Experts of a small language model.
Size: 12 layers, 50.4M parameters.
Training: a variant of SOAP for the experts, 526M tokens, 8563 steps.
Below are experts of layer 5 (counted from 0) of a mixture-of-experts language model. Rows are named router (the router's row for the expert), down (a neuron's output weights, with its number) and show model dimensions 144-191. Each number is 500 + 25 x the weight over its row's rms, rounded and kept within 0 to 999. Numbers have three digits each.
Before each expert's rows: "comes before" lists some tokens at least twice as common just after its tokens as in all text. This comes from a sample of Wikipedia text that the model never trained on. Tokens count by the router's weight.

# expert 193
comes before: " ", "\n", " 0", " 1", " 3", " 2"
router:519487483483546512487536508496538499492497486479501479512513533506523490533532497481518500509519472495553447477530539546500500463514499477492514
down0:514553504553485483500516513469513487511531486452497527461473503486511484508511500515484490514490473578492565559522486490495472522474482485456449
down1:506513528492518503468528507481549522482527496517521493515502474508515504535491477555453555500454487524479489472484497506492555508485496475527473
down2:502459501473486509485554458452450496499511487482503534492511447539522508468519498517482473509499498483532540490506479524481499478532507470546484
down3:515523513487542502513505500460535465495480488465505526497509505512529499533492467506508493484533466497543505538519521475455505464480477476458528
down4:444516507509493494449545525526497497483473492513490502525515497519462512471536484513495508528483487478535535524541524501499516503518483489536488
down5:536479475481515502494464528520475483518485519536504550526489523534513471505525486514466476513470475513497485529557462525491474480508542516530458
down6:496512526526457476498469490474454519540502466481474530515470506545490468539458518506534513505513517484539492501489480490498471498532522483537564
down7:491491512474535471505487528490510562482453508537524517517501467494507499529499472510528529445458473528473506475529477483493471478523522494515496

# expert 60
comes before: "ed", "ing", "es", "lished", "ment", "ement"
router:485504518487497519499502492519483474486489477534462505498479526516504499515456497478498522477516497464539533481460527467551494531543477465487474
down0:498488498567468513496508459515493510482499492453522517489505533508478517494500490505479477552535512485484446488498471469538437547529494530495480
down1:499474501455472454498552505491455520442528462503491495492513476456497500466496474468494486471481457454492453461505536521490519513407505532503520
down2:481490535492484501473500483508482498547530501528457545534471547428501495503526454510516499553494526491485487466540479499487496497461524509517531
down3:504493497512494512473501516488534454537477480503441536458480504442515505485477490505504452537493482470482473546493533501493513520530489495492498
down4:513498465545466512464500534542505493506460489502544502547555505495515480518485443510550483510511523531453461534466486482496506556516513461478483
down5:536472500486500471511517493534544451489459487515516529498513496486523490509492535502501507514502527469550531465490474525465525563473480486508472
down6:520540504506528499493517507488485456507530463516509477465524497464438460551499511513529476501502515556484496521523543477500485529479465482521453
down7:514477476506428476516489486509532506464498558492494480481513480478501515488498496510533495508526470531521535501483541526515477536495492480452506

# expert 64
comes before: " |", "5", "7", "8", "3", "6"
router:489511453443504471511476502472539527493522503514508520462496476495510509492474463451497468530497500527471547509517485516507519544505467475457485
down0:499503507515540493458490520503483532532480520518493494535517451497501519469498497491512532507524479488506499487503504504527512491551530455488464
down1:491522491511473498483473492515482480522558478500498493503491470524469500509489552536508509495492465431464485451495517502525504476508531529502509
down2:471516506511493491529527522481519473449513477485519510486512512416473518461495520520530500497493543442513546534509557531480537522483477500472517
down3:500472498552498550514479483516511481494476498540509478498489450489477498527490511498475501489539473511504500547459497553482494450488503440528517
down4:521485442502478509460549475493504481486502506478563498496480510501467482526445512528512525547533509494485472504519479467487535456515486504525511
down5:483497549494483552536510543527441528517519517494532507539507500469458504503474473504502507486476525521514496524514456533498502504541535497527508
down6:506460489487556502510509540531552499505539449590492496509529487449506446493512520452471509522523494469536507477530452488506461515476511510502472
down7:510504505536495510479441508517512498522525478488467505492475484484500529505519447482508512474506487507530522483529489491426498468434549498535491

# expert 208
comes before: "ed", " to", " in", " as", " a", "ing"
router:482502518494490527473486506478467471487476533512501450506492487517495515490473504509507529513523486494487543493496496534525462482512486483504485
down0:505505494484459518462516512497494480492503492493463501508488486489485448536513473513518452525570482519513518536485484478515440473465414558483502
down1:494493483519538521512528508535502552570518415486483501512507498474497452511511520460476468503521495460471499490495506469465526487530490521482516
down2:524540487470460530524479495452447499512453520547487538482494451447530494504486533487504483471489481503535514520493493514522507516543503463464479
down3:499540516470471486481467488518463476445486518504462528509543484525517536515534479475478516490513488434497512492504560491472476501478521533484468
down4:511499490482458533479510466520510482524489439532527491517482518499508534489485459486500454501510525499503524540484522478467518521486466472482456
down5:502532475515495474543485493522509501508535496512505511497480528542496511493501466513540518504529470504525527508500503435521513520494525478511499
down6:548532465490535470504480522509548507477503531459492494488520505499507542503499521515480439500492520505545513502496492492504555518518524509494534
down7:507457502479500520477462470493525523494494482474485485437544524492497487496491500483553512518534500462466484502493560555493439493471491469467513

# expert 16
comes before: " |", "5", "3", "8", "7", "4"
router:526519466505525461490466452495509509481482514502525485498477490475510472522488458502518500526455492510501527502466510524508546512489492511483506
down0:508468579472489482474494518465509506506507508491502494500530513485447494488503477492509506531524503511507499489485484521473485541466511504524471
down1:524501496471505507553501538475460443516509478503483495475517517493509533513508537508555485505473467526501515536522517496470476495516531487481498
down2:478495506526516495512497490498541513510516486471527535472479488514464480507470482490482497514468522484513485516472470516531471502562528515531536
down3:533511488491489503506521472474491508527449500519553492480518533493515497503524505458488510528539536503535512504502485483475510504506508504457508
down4:488501495524510515529476519524500541536482503478494507499499506485506496521495499515473500478508509463514567458470468521465499494498474470487489
down5:524514528476529462528527446512557470505529501517477518503541504467506510470485484507519485512500484484543506500474519457503487488466496476491521
down6:520532465514516504506446477498551480500498515478501485523513499535501507467475486495511513518506509526503477487522497449453443500511549478464531
down7:484433495481492486514534491485459503524490501463461510465464502456530513450478454524510486486490486456493524524467517475477499515547487469526542

# expert 32
comes before: " |", " ", "\n", " 0", " —", ";"
router:469479512449443494495490529497502521471524475516502476497550528510509529529528479496531529462519432503501474497523538512541475489496535492502508
down0:486469497488480503512491475491504481475486495477508456491462474525464541498482494514494533508531514529475449461514546547500488519513475505495515
down1:508485533453495492450515520512499490500496507473484506490453509472527544475469496488495518537539434498503506506492499527546488438482507514523530
down2:458490496478519512550510473541554496544523467472552531516523508498473487524473503504498482503495462510533450467485541483501529482483495536528495
down3:530497468470498492516490496515427541517486486510498529521511476485502531491556475468480527475499520510521487496494494474547491495458498521496499
down4:526534481500475533510450531498518502551506504481507512506536512582500524472492463496497510519505446463472512475484518513480519510561520512492511
down5:478483518489492525512478478487500504525490539491481482466510529538475529491510489521567500485507468490469504513486540434485490461502511533529502
down6:490519483533507510498567493500481495502488493481523463524501500518503526562497522479476485455526480481524530519470496494481558455505502526515510
down7:525483499476484492512503529485516544478416528514544487458502510540530518479527509538513478469507516525472500538497553507538519508450557503529525